config = dict(
    n_layer=10,
    d_model=320,
    n_experts=96,
    experts_per_token=2,
    d_expert=80,
    d_shared_expert=128,
    activation='swiglu',
    moe_layers=[2, 3, 4, 5, 6, 7, 8, 9],
    router_score='sigmoid',
    normalize_top_k=True,
    routed_scale=1.5,
    balance_loss=0.000381,
    balance_bias=True,
    init_std_router=0.00912,
    lr_router=0.000549,
    vocab_size=17790,
    norm='rmsnorm',
    norm_eps=1e-05,
    tie_embeddings=False,
    optimizer='muon',
    lr=0.00589,
    beta1=0.93,
    grad_clip=0.5,
    batch_tokens=[32768, 65536, 131072],
    seq_len=1024,
    train_tokens=670000000,
    steps=9862,
    dataset='wikipedia_en',
)
Below are experts of layer 6 (counted from 0) of a mixture-of-experts language model. Rows are named gate (a neuron's input weights, with its number), up (a neuron's input weights, with its number) and show model dimensions 128-191. Each number is 128 + 24 x the weight over its row's rms, rounded and kept within 0 to 255. Numbers have three digits each.
Before each expert's rows: a language model's description of what the expert responds to. This comes from a sample of Wikipedia text that the model never trained on.

# expert 15
It responds to: Spaces and first digits of day numbers after month names, mostly in sports schedule tables and timelines: November 10, April 15, June 17.
gate0:138135155160170109118131105152088096100111120105129117173090109105182144061133132130129136127126106129107169107169114089169151149125142145133120115117119127135112131109130139084143128117139126
up0:124140156124140128133149148119106115102117135173098122122141139114128123110108131118127125127120168122089146152128125092122153135137049111125125143142208172129131129129149144093128123123126132
gate1:111128139112128070140126161129100121128099124126170130112121104149142122118146132150116137116133115130141121152128105054127140118129132119145114169129129107140159092132120138120131086165177127
up1:128202133128141129131129124213186113106167101113128124124127148116131142178090192127129132124155130063061159090128155128127129132121126125107129088127134154101094150069116125126126144070125124
gate2:131103119188164099129135110119128119081112148118141126118125127127113129134129133075124135134134152127127129125123142179103116187174130120143057120128140153113125135128123116131139194130129130
up2:143098142126126099140144149161197128100167133099163128125109118123134141136129117126124136134132176131158104101137138132127173156162150118133151127099172161120072144109111083134139126097136132
gate3:117148103169133104138132140128129126130132131129130125124097067124138118111120088091129114131128127127125127135136124126107128110128123130177103134128080121129113114087115139142128166105179086
up3:132121141173114179108137100127085116139123124128134144120129185126126140134159145081124143126105125140099128147127124164124141132141123115138196117126149132138118147130149083092128116141107156
gate4:106142146111160151117145123121133117109127144119129128139117127153168087142141176090129147117118128111108130111098130117135127118149104138137126088130120130064123134147159191118145143136127171
up4:110171130130144124128130119138133117130104133153105128130120127129178124116132125096127130145125080122126134146130130132125126141109082110127130155137126130130154128119135130135126130127165132
gate5:134204144136133106140124161126124105135128152131106149128128129112106137140123130132152127131142120111094131127106134167151141079121121184131071153126108140129166159129121156152158153135125173
up5:142133060113132113124159190137119106159128118126161139057158122151134152146108159166131143131121152131100138133142129141132107121165128173123127186154148119128125094159104128128156128137128151
gate6:123112110128131141154129118129135131119132128152124133137132144093111134112107127167133117120116138190124130128130118151142150138123135123127159128143130087157115130155127072146122124163116120
up6:127134158128176126132126107154126120128128108129128143127131128078159122130142118091129142158140166141135129089107154120110121165126091082138105098167119135117113103107166179116131193037138122
gate7:119116117132126090127131117081141118126118096120137178140098090128119130121127130122120165118104070109103147106129124129134138127115122183166078153140156149178142128154180118096174155130123130
up7:127109128130119104126094103138129114150126164125139143124134168135142154131123142138132160211131123138126088145105128127132143165148181124142138123114120094132096128128128135113127140212149126
gate8:127188097109130124121127160129132088116145180133124125163124155125129087128122138121131127128123183139086129122172142129144128148134094131088130119135167124128121110073110118106134125091128101
up8:152139128122147131096123109130093129104199127135120123137123132130164154103133245152118169124103140138126141101115136126128096119149127121114151129154144156112130142117108152149130120127126117
gate9:128121108140102119118123102103129107140101148104095137095131108134118146125168164119133119158139130119163176164134135136127114125128129118126146116156138160128129125127104058118107119120111129
up9:099128132126134104128135152124097122113101122128123046147136134145108092140157125116106109123129116113141134145152109123118163111109139117095114133121168155152116150130148128117101138123135118
gate10:104211174124136126140148126132089126128147140132128140113105095134161108135131119123129128109132125117127126129105133131180117140090105190129055137130111126137190125095153120061133115074155106
up10:155134125130149130131147126108139073120132138089093135134098138158128107095146132124119171116109101098146165132167111119145136127128161091182113097145133151101120126129204151130125117124135166
gate11:126140129138149125128127134129131129107130120127130100120131151111107173120124108056123110122136168108137130120127133131126109122138122116133114172106123126125123140137110118125150128110107088
up11:134135132111155121135159148115119104087127122114141115106121156130139161164125123136097150119089116129122137127129186125120059132183130150125124137119149139125130135074094118088122124137131113
gate12:126107127107153133120116125113112102129164120127122127116142144157143109187125130097141167100132149125099164102169124147110125164127118169105144131129111106127072121111098111129122130134152118
up12:165124156141136143136131144082122118116091131144128145122135128130109127184164128140132139088128139110130143189177160164104150116125125107129107124124165121128105130107122130178040128126134133
gate13:045128165131109044131119122095128137112079129130083144153131123124165118172129120135153157155126175126128107128141107123131175132121126112146133124204131131120127139134123109127093098139129088
up13:110173126133152117104169149098128134143131131126118123129103155099153111144152066144127128143128173114162064126131139129132133152126110115129128104151125130128126129127129124128134131129083074
gate14:129121129142118059123125121187088121083129083148114126127126178128118132067139145153103129123128133129132137142137118137142129096135163135119126158127113146148058128115133160132069111078128129
up14:135125129130105128101132103165128121127088127160143128101138113137145126102124138168105182137128135151211161136129138159120102128132146116142148141149103134125127103126129085133124129135169134
gate15:102101122139133115126105140156128124182131132161121131182107134152108115153158168104129113132126088142028132129165088143194151129130110128121123131128115134139164124124168160103121127130132128
up15:104112133108122141137105130103156125133092130152123083152124108145122116121132105161170125138140105120140114122194161163142140145138128133139095149143158163131157086111166154122077128137144127
gate16:139108130103131130137135069141070076140112132144127131178117111135134063163119125136130173085122117128040126168137122198094191115127128134115098126095072069144120127108143097126123115134171154
up16:124103172132130139125125136127132130127172100124105097104078184135132163129127122128126113164149190125159162081093137047139114119123156114143154060159138180111123125139077192135110146088124126
gate17:124105114128127127120121131097134131064183097136128122110127139116135111127111077166128164146120132062141119141113178128072075131121107107126049157176134183113102117131129122142147096116117137
up17:107143091227134131124130055125146149136173094145124125144128151107145161125104153098119108147113126185168158097125147126141150125153120122137140128142165140131133155094149128129134143128157129
gate18:143116127109132075130140149132109137069165113125157137129128091108189126121146134149127137135141131131119135127142150130116166111107136121139124193141127143104083086124125109131120115135098141
up18:130123113113135101086133145127117154121168100121139166139154042093180128138122128137098106152146128130113130128126135143128139106098139125123139170134097135127111129118106091131097129134114118
gate19:110119150132139104127132140090143126132156107112131163177131109131137131080178158141136113125126119134124113109071107118129140134131126146095132200119101134107146127108129124132120121124131102
up19:122117110134120139140134133068126135164114124146130128135124048150130135076131139110104117134137125127123123098087120138133131129101136143127128119113124135124157120112085133131130061152117084
gate20:124127122130107133118132134147118100098108127090135129131146128134175175141129092184133191112129131116106124133140127123119140173137113125090131144132154107120111103112103124129130124134129175
up20:105113136118157136088109151213136129135166107115141121130107143184143157129131079128148120135156130123129126138158162105126133140146135185129158137149135125147128137151098127130170129138128136
gate21:128118129130111129124139118076132136124129126127104090154097139094102091108138085127107108133129111068148147107164149163121091134106128093117127128145130127155126115080128125151127127114132126
up21:155122157114128178131125138140102144100131125124113124134169130148131063153131190130081130135138149151109128137129104114181121142113127130145127107127130129124162126136145104093104128190112133
gate22:113125126129130111094136123136142124113139166110135163125133111125129131128056120118136094124131128134120153130100119053102099121145138131142137089139114127125129124094079119119133125142127134
up22:094129148126133146129134081099148106128068132133132134177118100168149126096139161084113146149124046127104127156126127111100137131125142176110086136144130127126133065136133172139096129134128144
gate23:104136149119137133075085128145145051150124172127166122131134164154108126131127120121130121162117104097128119134126106113119102131145122157125178137126127104109130124152106105100200103132128124
up23:128095130110122136160077126144118068147112128130147112117113140186115156166131127146170218125105123088073127128130114112140127139143098120112207136109181123123123121132091159133108121134168171
gate24:128129120187169137065134125130124130132119134125094116130128123141123124133130111138152155135120097136162141067127136101123070138127145098127127160056120169124133104107127153127171137066109151
up24:110122112152134105098138085123096122158127125148090150130124127106129118127081082120171132159107129141140133094120130131120134126105098119133137114058128135132145115117131164120156157107123123
gate25:110121101128056135141090100151181120133129163117127137132108138175116150055100128098110099156080135125119128097125193130127119118018138128135129069105126159113118143134139155151136142122130096
up25:139148135096142141119126161082115179128136099128127131200084133119128091175144130091134118127160131123085143092179079133126126081173122124123137130129122158144156128058126093130118125118123139
gate26:126161120158146128158132094140120130127080107108170131128109131129125130174183123130052175119165140122115163149122124096128099097127146157139109099119125131109117116141126182098110119142124101
up26:136088085189100129105125129121137112125117135106046083126132143203104155136115126076175125123123138142132131187131160181082120123147156137126136186124106099133152120136130113103174179106118108
gate27:123123240117142119119153137129112111129083123124129162128131148118098124191124128126129124122139188129147126129192107121126196127109163162143148209107133153114137103133161135127124122063156136
up27:106086180124129151156121152135145106094116128128144117142115128123180135057159152131127141127105097135124136167164175044158129111134115129136130109118178130130077113169100121115097136130127133
gate28:137114123196122109093141109135125097153133106167115115139155152153115126083129122130138111143107165124082160105138122073118139127150122158154117115128186130129137117107134126137111187136131163
up28:129135135149127139137134128112120121154143099142053114180101129150116133072123129133127128137121164115121152130135160105099126137135130187123137101151166139145146131122095170141092127127109134
gate29:119178172116129141128142132162114098141092139182128126126084119143129084128124123148106128167094134131084166128111117128139128125127162128140140121130111125203143123102139144137139097125128127
up29:127035130128120122128111132131134126115192128074149130069112163140103137150141123121167101130174106146072116115134131140087140128137116103109139111148175122128127140171118107121138128144132127
gate30:150182129113112087152121136088128130115125136120087136198133090164081172113134134119182112097133127139130128131128127135068128126125107202143130100113108128127130125092136126128128137159164137
up30:152162189097132131133131142070128118102143121101147147141188128140132131119138146175179131093102134145148128131129136136114120137196117156149141155140135127121115132122127107082098106142128151
gate31:120104145141156065129122129177106127143145131207161114128126139191131124170170125123139187128183140127074137132120128112131137189121134094117099128135138154128130140128107118079131151128150133
up31:140128082132112121086104154066128074168158129093160131186126131136128154115157175127188174078086142126107179128119112144124128131127129151113122163124120065094124135089084124114150130163151181
gate32:145134066128146086104102128082137103140138133162129128118131109167143123132115132131126107148148125115133089131119142117140118142164092136126095127099133125097077133067102139130128127110131126
up32:135162158130041143135106151118127134141132135144120160130156129106097137130131156106142173088107138131182142128184159148124086131142108130186178143117136128120133122120167118114122100135126126

# expert 9
It responds to: Paragraph-ending periods with blank lines, and == heading markers that open or close Wikipedia section titles, such as ==See also==.
gate0:135155127164137136132134157130127178194129133161105098127127121105124117131106136127124151079129123125152155177102126128127140134110151104124130150099151128129107137145124123128152158110129137
up0:125128139129125151145078100174129106109146064123138129128141103157177155131129137126147166135131143129136090111115092130130116126154125124128130132133115080104145127072133147078131109119141120
gate1:127101132151105126177092128074133100087144134130128101146132122165149122132132124135103175038183128130170099135179132118128091130134118125107122179119062133090133141150065132143119147138102105
up1:155101137128129091123127114074125130105153128054165129128207141229096111112112139124109133076112119135139100123152124130115125113117211123124144160048125097123129088151122106110124161120130114
gate2:128102121130131143088139165120135144125109135126110184094129173115121125129128111133155093126137131128177136118120129122130128124111145110085124117166128102130139152123128128091129155125129130
up2:121130097123128106127128121132130131128130135105135120157127109106139131117152129139186129117129122156185119114101125120137127131120120155116121155117125127145126136130200103079120140139131125
gate3:115134127129135133115150138120104139206121128135125153141118128118144119188150135109161147089130149128131173128143126095130144145117131151128063093131135135128099184154130139136127126139117110
up3:133139127089124095134128129127125121118114179174121143143119184130128155123148125110082144083148128131126056133164130106134129134067121120206128145129096128190145126129147161200125129131130145
gate4:096174131107110121128131210127154144121136089112163126132178122131141138120139145127128121128128138126123127123137141136126128138120127124127120159167152156038162144128130096095136126077125126
up4:181100062140131134151128096139111113143074145181135136129043155126106117102162063128128105150159129099109128091115128127130129142187134160127095126074128132179123120124137128119137113104133139
gate5:123099128064127137146088143110131156127131186124127074124134108160128127123082098123159153136105156141121133129078128088137100130142131138129063079129122155081127123200135088127159078117118063
up5:117124135113189135105123121102145167136155139152116130128119127110162184124155112125124104146128143125140131126127069037124132130137130145129123100132078144140190120129124135123118133121118124
gate6:122129144181133080099090111106131147137124131104123193134111125143113109084106128140102068136127132124164127120154171127122122183123123150165166129149058127127121125120053138129117157101124123
up6:151126128124123101121074124081120138118140145131123109153131127124128137093125159148103125136156146139127122125141131165135128125092072149121205102171064126138092144117045162131132131119103127
gate7:079126131141115148159095124123119138112125093097116150188126100136126112157093105120125123103079130126103128128136126135129128133126126137085129150065165154133128121129170117124049136113128140
up7:177149135101119120133107130143148108148132128129129083103131183134109126126166129123129128180139039125133128136116154165120140130083128126151117089147090133126137151145128126142159122129107137
gate8:125192151127135137127128126130110129164147130128118134058140102128129132122128139109128130108107186112201089088161124130132123127128121132143136173113131116119125131124127141158131131075151120
up8:129112112140135127134158130160160143095064121134129091167156164150117101116130134162130076130147059134083231138136128112158129140114144130160131069130143116135152109150121123125114128142109135
gate9:107122127155129119118135128107106134129128118132135099129140156180130129134097150120130132136152103171169109136117189142126147142148127070190122104115100078121127141180095163120189141111129125
up9:124131103130097184167144149114147124100116114155150125122171172133138192128126145129132127109168116165201116146115168116207130094156102064082135138118139116107155155124134116126168147173121129
gate10:128112132137095115145141103078131104133197131148113088129136151132128124066107157117122132129116129140111118138126174058151110160061127131092138128104124142116136132132146123115106097115128063
up10:128097120128141149125130166144126159140129127120169177133108139126146128177106117131166176126140124120071128104128114155123106103207122109205123137121129120131108111122133096128150150114146129
gate11:132084144129127129177137120120134082130101124141172133112113129122135157112134127127122143171140156124129182157142121102121110131130146140136115120155131159158127126126137145120138116128164153
up11:133100117147158128128141135158122106137127127131146161138133148099167128146130136160147152123148131096119135108154123174130146078118038130152130132135094139137120119101126129122190082106135105
gate12:151126125193128151124106089131127128116120129107125144104097119125130125127132065135092131128131140110090140121125132130130145113162151124119122134067130131146130103137123148137134129049130141
up12:124133131093134118098147112128130132158180131116128123116109136133127117127224099129097140157123131156144127127122168125043127111130142122107138138132099145140127115100166157119128128130106135
gate13:100124148120130126132130129130129139135152113125144136131082098069143132134133107124127193072127121127082135126133131176101159132098154127093135130110097096135118115118130144129071159142187131
up13:125206128118132159164128162167173141130162126081140156125137146133128145115124109087146128111116126135154115122130129115113173089117157089154112146098131141106125131086154104123106128170105117
gate14:131106137144127107108131129060127117139055167166128157108117187125198135111139135136131116115117124139127129137130113107050130103139120183064158086115135129088130103153146043137101117154138128
up14:118130162127132141132109131129128128126097158135157140169130130129110130126119133129125129117058127157111133116080105130123178096121124125116099133126127136121127162127142125114128124096126145
gate15:110155137129125126140124123078126128128116148115146109129124153135116096135125115124126120122109127131145100129203130097134122128130138103114189124078075091126110075107123116102130096096114133
up15:086127110137136140195127136131134140143100134130126128146118146129111096134129077126117113127157142129141113115135096113134112132127139124116184114063092078105103110126127112126139108114083135
gate16:122072073122158142134152128128128118166146128141141091170105149114127125140122157131119139125136141128135124112116130114124134100109129113065149125150129125123131136193086055127127121152123119
up16:171137122121148116126131136160090128142141181117132132166126130141142157150158153135090117134202163120132113110128044134117126137141123136117132143194105129087102128140121134124129129141128123
gate17:132128170132117134076128122129193131124168133153114101137119136115116147121146145174118168126099107129145095130097144121130119126142133128215112137137099138128075133147124138110126120138129124
up17:126166150165129131096127142141129136119136132129128127120137122134112119147080124209136146156151100119167145148126127116130127094123134119133135124134141111147139148192127127129125177131127128
gate18:108137125127106179117151130108158130149058117127134137128147153131125142114157131134128124195096097108134068113128121068128125132131129131134102085110127135136129134130090196124149157098179129
up18:146156129138123129130105127123081124108059130129120115204111092128134143145121125063150127106154147098151117129097118120127128127124085100114117102122126137125146127121159132115130122111120133
gate19:115126141141128135130126092045140126145121128127165185126128118129123118107114138125102125122127087106045101126125129125137148100115120117136133124129128122114128127182121125126135127143131132
up19:134102130142127143129048122068134148166130139131151128119130117134124127126164129114124071133064112128112144087131125113135117122124145125158130140140129133135154127200151128189129108104135125
gate20:067136177127125131120137126119127182144167045128130098122130140135125156108128129129132068119135153150141163154143125121128128129190131136131124192118118125149101134114122132137099143127121063
up20:127140149145132147119126145161192122145106145122139131191127142137126122143121117093108122128128142114121127137071126137123126080065148153139127128103131098131118096156124072174147117093084128
gate21:122129170174127129140127135073129127083115127129117135126130135143136135119149129109127111127119131134098140128120133127151131135125102143130127136112163137142122121120126130090104124084130162
up21:111113094126151163111096118098124141171127149134134101151137083144206146106132109124128115128133127126132171161129100128135108128137118131125128106120146159140197111173123160156127190128121110
gate22:127170126129163117130103126129165125131193128180144141113096120147139127062128156137137114098127129118128089141119127123166097164127112128172121152147128101135119120134135106104128134131124129
up22:133169122153111131164171177103127112140064114096105133220100122128128130102134115120150165133162127162133125148149064126086159126136128151065147115182122137136144157126102125129138128129133126
gate23:105132121135130124148133135144089107118112083095166097127136099128164135142128128107118130151129132151142129127133113159076147133131076137166127110121126128108086136127119136125108146128119112
up23:122112115128113149118108143142145176120169145141127124130128166118135120128133189099129102122146140127128122117058127124115089128092154110110188126156089127138126130115047152127125095101139128
gate24:208134138074116110107127104117156127138118125118163131128084133055114153146128124120084082082145104113133120132121157098120087151132099124088111156125130113120120177127078131128150193114086135
up24:181134148091124110117131127114210128129106122117149115128076129066109135157119125125087082069128119116125105132123130113120078138128123135076090140140131106127121207123101132122163184104089132
gate25:142133134120094109155108101147123100153133145126126194133111073135164131119111128156135103120128136123137135148183086086129121112127127114080126169154143139106137128180132126125131136135165059
up25:102125125138157139130128129108110121099110099107111095106129164127118134158131114128133150161125154140138127128047124134120127128153077127129137101133105133152106144126120126128127127134113143
gate26:131129123111114144111148121126130131133186170137111115169125139129127048111131127091127128126103123133168098123092125106142137126140119136166139126166121138190128110131140169137117107128124140
up26:116120127127140126128095146128109126114105107134134109111123165121132167134142124186145142129127124085071166128184143140117106128159126123128126117053128120076116167120149073128135127172166117
gate27:129113104127137126127136125118129067138133130133092117122135127056099058125127139127165099129138136124125126123127113062158145104128128135126132162155136112127128128125133127132120121129157196
up27:128126092129152121124126128132111052129124134120129112126153128052128071122134132120133129134145128128119110126130122108176163122121146130137120136183130105127140116123125135137125118126178221
gate28:127099130076128096189124104116100099144142128085079116093114126141116128179073106110127128128135064124187062126095132114114118103159187127096129129133111106127124093130153116128114130134137128
up28:155169120154132135127128199122145118126116134126108153121115123117113118091105145155136122128113165098098168129123100169127135117012112170146120128143159129128128138112120121113134128141128131
gate29:150132159129130135086116107127119133147125124127128123113123127032075126176110093136070077105175126130101187137182135121133127138135130146157130074118127117133146125129093162129165153099129153
up29:141127137114105136106128129126127104172125132131133084122136121125123132132128199136144107128128101132152127142130132128062131133134142130141137151154128093160130136136099158125149131240126128
gate30:139141134096104053123146130114139113112149145126115127135076142136116125124120122130120114130119127137093130166128158110124226131087111128089128097121071127110102117142100127097128113107160089
up30:128149131077109077124161135120136107121130152125085128134090136130113125117117129137116116097092127131111119179131131110129186117093112128072128122118059129113124111155111130112124118101149092
gate31:130140127102114123166136118154124123128112129114071131085123156172124127121128142176111099147090127134093137108135111129140148115109093114152128127153164155128128128154131085141125156157158126
up31:131106108126126129180150134141142125111080133122071134102129137145125116125187139124122078128072141128062140116133126164126125133100069078119129122123136190127098083121158130137132154144145128
gate32:177150141125108096129128147127114113107128149155136125152102125082132129130098137122170173133108129128068111137137161143136137111074065125131129095089157136119127133120150128108087128148132134
up32:057036112132136146154128124142146128134106080112089133084173150181095098116142100149092067122130117128152158071122097125110128118126135135154126138161124115132141125129131135150163125114124130

# expert 12
It responds to: Single digits inside numbers in tables, scores, match minutes, grid references and measurements, like 5–3, 83', 146; also Infantry, Brigade.
gate1:121094120128090118128125142147124090140138124128131116155127105180141106123118074136160134078166133140125131067117128138161124134126140124127162122151116131127142087162126117177125080117128086
up1:105137141118141117112141224110139125123160140129172082161140128133123139151115173095126146119141147120151122091134182143138122136087139127129111139124186187127125138125106134116133117122128128
gate2:138117130132151128128094130142162118124165121115134127114128111244183085135146109134130103138125127116138143137122090125111162144099190102112162110189141137099133116218132135154120134111126091
up2:134053195097159110136108187127134129138149136127130128106156180134144136135145129122152068120126112107129148143135157113117102130059093158129119119151167163128145111116118126107109122158103113
gate3:130128129160163131114142111123111136120151088180130104205129114099111139125124123128121109086129153130125153139145133130099093137174119140103143123132131167142166127161154122125131113153150179
up3:168150110102113130154129130132134108125128136108129150020155154133131123131128111156126083168127044116115127119128112131139123110117192114157139126137127120097115123115123119136121135131089127
gate4:111070112127128124119131085071114118150124119140107141128083126126128073076132119125149165049129126114132145161152066130168152104124135160122125190149103144128141102167129124138154107125077141
up4:120128144135126084108097127131128125128140156118124130136122123140097094115119124122124134132127097126178161091144064151153129118090125165152172144123095124124102130128131124129128117162132136
gate5:166123119122121123121093129098121118070131125132151122132139103124137143116127125129107130120174140113144133155110106136167114126125128107119128120139104121129109134142119092129113112150131137
up5:121130136044106125161122128122090121129132053121112124157095128139140121127133135168160130134113112123151127115127123125128147154110145137131129127127147161160117142109162118178115138123132143
gate6:105151130098123143130140129106164123171132126132126110158128099134127125104146133162129116128092138127147111082134184118117126189140099095112112168121170168138129164140137135126118149128193137
up6:146121134093130126125126110137122094126132128100133127163132111149121061128123144184128106115126111129122142124134141103124129156130069117115146143151168131137128124173129126145118137188146141
gate7:163091148121113125110146124114132130138151140103131127118121109159134095129114100165134131127142140104159101147137128108117097133146149132116156128133107150128128122147109151179137081078119136
up7:101142121132131167128150140152120099137179112134132160124129101114140132137150119107147118132103121159123158128130126152151118123141106161133128090125139095103140093140149142081085122150106133
gate8:128141086120099132095133121119141121100146127115114128132142128144128112128128128118136096129122139121107135133113108114127162130129131131128135191169120142094072112127134141121117128152183129
up8:146114152141107124112094096119128128125179121091136114118130164129130122134157081115118136138133143123154128121114114067121119169133147156129131129150151160113117131153137086104087083134224156
gate9:126119116131111120133117128141156097130075119106170125125150108162138129158161149125126063135126125131127164136136131113120136133136113131072098099143150130159130164128119142116121149126131126
up9:133142160153114127134140141075155129100140110122187111127133171213142122132150129132057125126097108127068122125090148132080127122176126141143067149095127137163121097124128101112165188129142124
gate10:108179139131115127151131083136130124115117139142108129123156109114122135101106110129121127131102111138129133128113109128089131094162164129082148095120122113151118129122143113116047149142155113
up10:161110144121129122139127161056136120159125132112128159127129135180119134126126086131154115128121127146116130116107131129118114138068115118128099123088131128131129112129098093119165118124140127
gate11:106168197141142136156138131125144113122111119132117128093068160161128169128133126128117159128146130128108094126122203104010118125135135128128110179100130138082133114160096123146110123122141128
up11:141136126132114109153168139118122131173123151128111138118107080122127128152066164136138107101130122120118188093110112125138114103128046108131154124124131145141167140128129123128123121096118105
gate12:123126129140119124137146125124100117119141124128128125118129127183127126137106132127126134104138129134136180126097134113134150112133122155132128162152128135103085122125105128129138121141156146
up12:114090141115153132119128102101129133117137131141118120119104106163126121154134114127120133128150128127132156183119127130167118134093129172119123149141128133111120122141112134128082119147130111
gate13:146125118105100121106084127107144127153126106103135094147145121130115072134161128126120077123126178128127134156148112079128131157123145185115120083163116128063122177154140126194121129163114070
up13:084158082153120131125174116087131123068166143087140128125120108125142190069111134125126118139112121128194130127129140109122129137135171106126154121130137135158147123135118049112159129113164135
gate14:119140141108124138128155072106131141096120148073153129138126106128137121079130130135125122092118117110178187131127134156140131149167094129130128154111140108153155128094154106122102115138135188
up14:130144128141147119128090126121110115147047124133130128131070204127054127129129110161111147144086153169077115129173127163133119128116129138148147091110136129133128125144141092127138165173128115
gate15:123130186175135189126110129098077129067121112128127128156134135147147046121133126128127153139077158128126106156113124130137131128137121120156128142126091130171096101175129126123125141122124115
up15:140103136125112159117134133086121126137044126134123083162128131126078098103166131093123145130126128134111121127120140148122125143137087130174135114122138127111173100122101183127126125059171113
gate16:111168091134132136157134130136111092091100143138126128136111105094133100119111136151127089127129156137130131100144200116117130137152145129111129152133110128073120142127132156134144141081174109
up16:146119103108130087147107095173060130130126172107129111126138128124081115153116197107109143127121137158113064131159130118156146142128130128194119132118141046141137120141126129128129108068090092
gate17:073130139078125133125133128145114126123138124109128122159116059180104109161170141096128122105144130119128124127109096127128150124134120114095135144129137182132130131192164125126139087121106117
up17:107141106071128156126128126129158121144157122134165126134124141110100158150158140136127121122103132123127133125124103054138162135119201103126107106129140126122124127189144112155133125155117126
gate18:127143111158145119090092137133143102129156098132143128160133142133124138082180119126130102126136127116180129123133064127085169121093125153148158143085108098125134124110137119138126103147165159
up18:117124128185128084118127140128172127125138129164141122123127135127127159139139125114143122129121131142211119132130067191109150137122132107119138127132165132115141108130153187117112124182129132
gate19:102140138107070128123127140129165140155118172148178135144124143124137133129154061115174100124139154131145129112127104140150131129143128127127119096115112162100152126125171184133125116126137115
up19:124129139110119106125102181133218136159091126152137133109120169136117131129201113183139120119143131146170129140128126154146141124130124140125110095131127130108166127167146129159130126149164130
gate20:143097138155132084147131126130121139132151130109101133139127164133098170145169124116095169120177202202123125127081128160081121125197173158109137115140094173104122121093102135128125149163123132
up20:120127106142093126135138093122123115190174127133129132123141111161129178129125109135130169109133157128148130094121132191096086130123129129115138128134103120132163145060156145132142119136151168
gate21:143128132125103123125118127162125110130086129096153112130134127131126148126140133135138087135136125132125141159128146121126138150135128130130209136134090134127154059127102150120113105118113135
up21:087122133156142111135112143131121127128124186128131118136083142127131068112123119089136178133110162134095131137126131133160163110111141132127099153106128092139069124110129137132108122120191007
gate22:144121125111125138123129132126159100129125111148119114139112129111130121104197127097103096128157129104146121144114129142144170104121130136051113147040095111129122163140139135121122122111135115
up22:155101144137122131110165111133196117115162100100129116134185104141132111118110132137136160133104145158109127112114090122126120169132128145093165088128116138127148111116138122151128130174119216
gate23:149176108166097121129123132119177111104132133125131102139118129138130098121128124133115128090087128105170156127168120089075185104140138120116128157128129106127150127127128161122117132126129123
up23:124157128099102124153123180104128145074105147088119132128110152125132124123118098125106123115098162141122066114126156135130097121117088122166202135112105131129092129055108128118135114129135126
gate24:135129157159128127131104125088136130129114135124142126155134123137125087154133112158159104134154129009127126130138145072125113136122158173128147126135151125139117132124128133137155115155138127
up24:136132123126133107133102128127125135121125129102124125121125103107139130161131106063103128118130128128125107140167138127168066135151127103091139148099142130078135112127117162106112130107116117
gate25:129088129098160146135129137162177103133155128129128119128123155125120124148136102112143126148136148129106117133108134175134160130079145157123131164148109143071131090130114131113173131127132140
up25:113103138135112132117175130155132125131187107067080130127102144089088134130126119124116110115164133118127127116129102122153105122096171126128130123161116129142101118126081119120121127109085149
gate26:158097147125133132130113119126118116128110135138134125196115129130130132152127105121106106128115125097112116103113119139126097084145085119098131132072126168124137141137154131113127115145138169
up26:140083130109109154131127150152154079140119130163163123130123078122093132122098138114122172168140135122059141089121140102147131113153149142102118130130123132130137072198083125071126127141149190
gate27:137131128137169141155117152125124089138129162134107149154110129117123076098117133122111142145124151137031124115130105126188107116126120173134133106128124162130102073121121122095172033132044148
up27:105114139180130087128133151124125137112133115119144127087179118132155129124126177147143131149129114125125111125156133177123123125150153105077143129218122175119136120117031125063132174129125139
gate28:147119146141146111169125129155132126097163129113139101139119129135127158127139130114095054137024126130119127123120150114143132108129144127133128129131154161128142119146141141097129183141161135
up28:113184130117119128128140132077125130048142087155132137181127139122123121107107164143131092137112112181125131125126148138156091135154131124134117168153129227127127127130130111083142158132123128
gate29:115118104125127145127128126130118178131180093115126102128126105138115147124185152141106125132193117134101122128126130128119122137140109132125131155150085126164148128128132128134101126132091129
up29:132149101149129069124127132126109171124117124151115196146126136076117124128089122110129092128111091136093161127139123119127128130148167125172121084093133157121126127127134123114107132120119126
gate30:128194123142081113131108122103135119150128159129147138127175141129102096130105130059138116124137118122119093127126115131126125082117111111101127118103127181155122139135135117102143133144124134
up30:182126099047149146174122148133124155121098126167128128133073131100102131073130135140124142133181133129096127128164117138139126133165154110128175102123101137115115123101123193119112127111112150
gate31:134117108124126165162124131097141105152127135100130142149115134126107158141130148134150189139081130113127165124128107128108128128081117133126075108144132154145125130130181130129130103209133152
up31:107124139140087105089170107119131160128122119133143134093127085110113108117130122120107129129187120142125111193126182138140122188149156125096128175106113134164139125131127095118126128110124123
gate32:138121118146133150145127143130124083109175128121138133132145129154126114065161151115120141134143121103131149127158062114112130128123115165139145184146097130129120131106143153109106126129127097
up32:100135111132131124147127091167132150124068122074128158187149100151133122081087180098142169132128127153123142130118134128122127136144155101115131132148093139126121158156155169125123133106109156
gate33:151111127157156099131131172151131126145159116123050130128141084131131133123142146130051127189136193152067155138120113143125189109129128108146126109136067133111126107140124161153080190108150126
up33:093150173130115134100115097129139146106085122120128133130088157103131135155128083160142123137118124150190108113182130131041135129160107127123125131111147125151128129141181072165140120116092104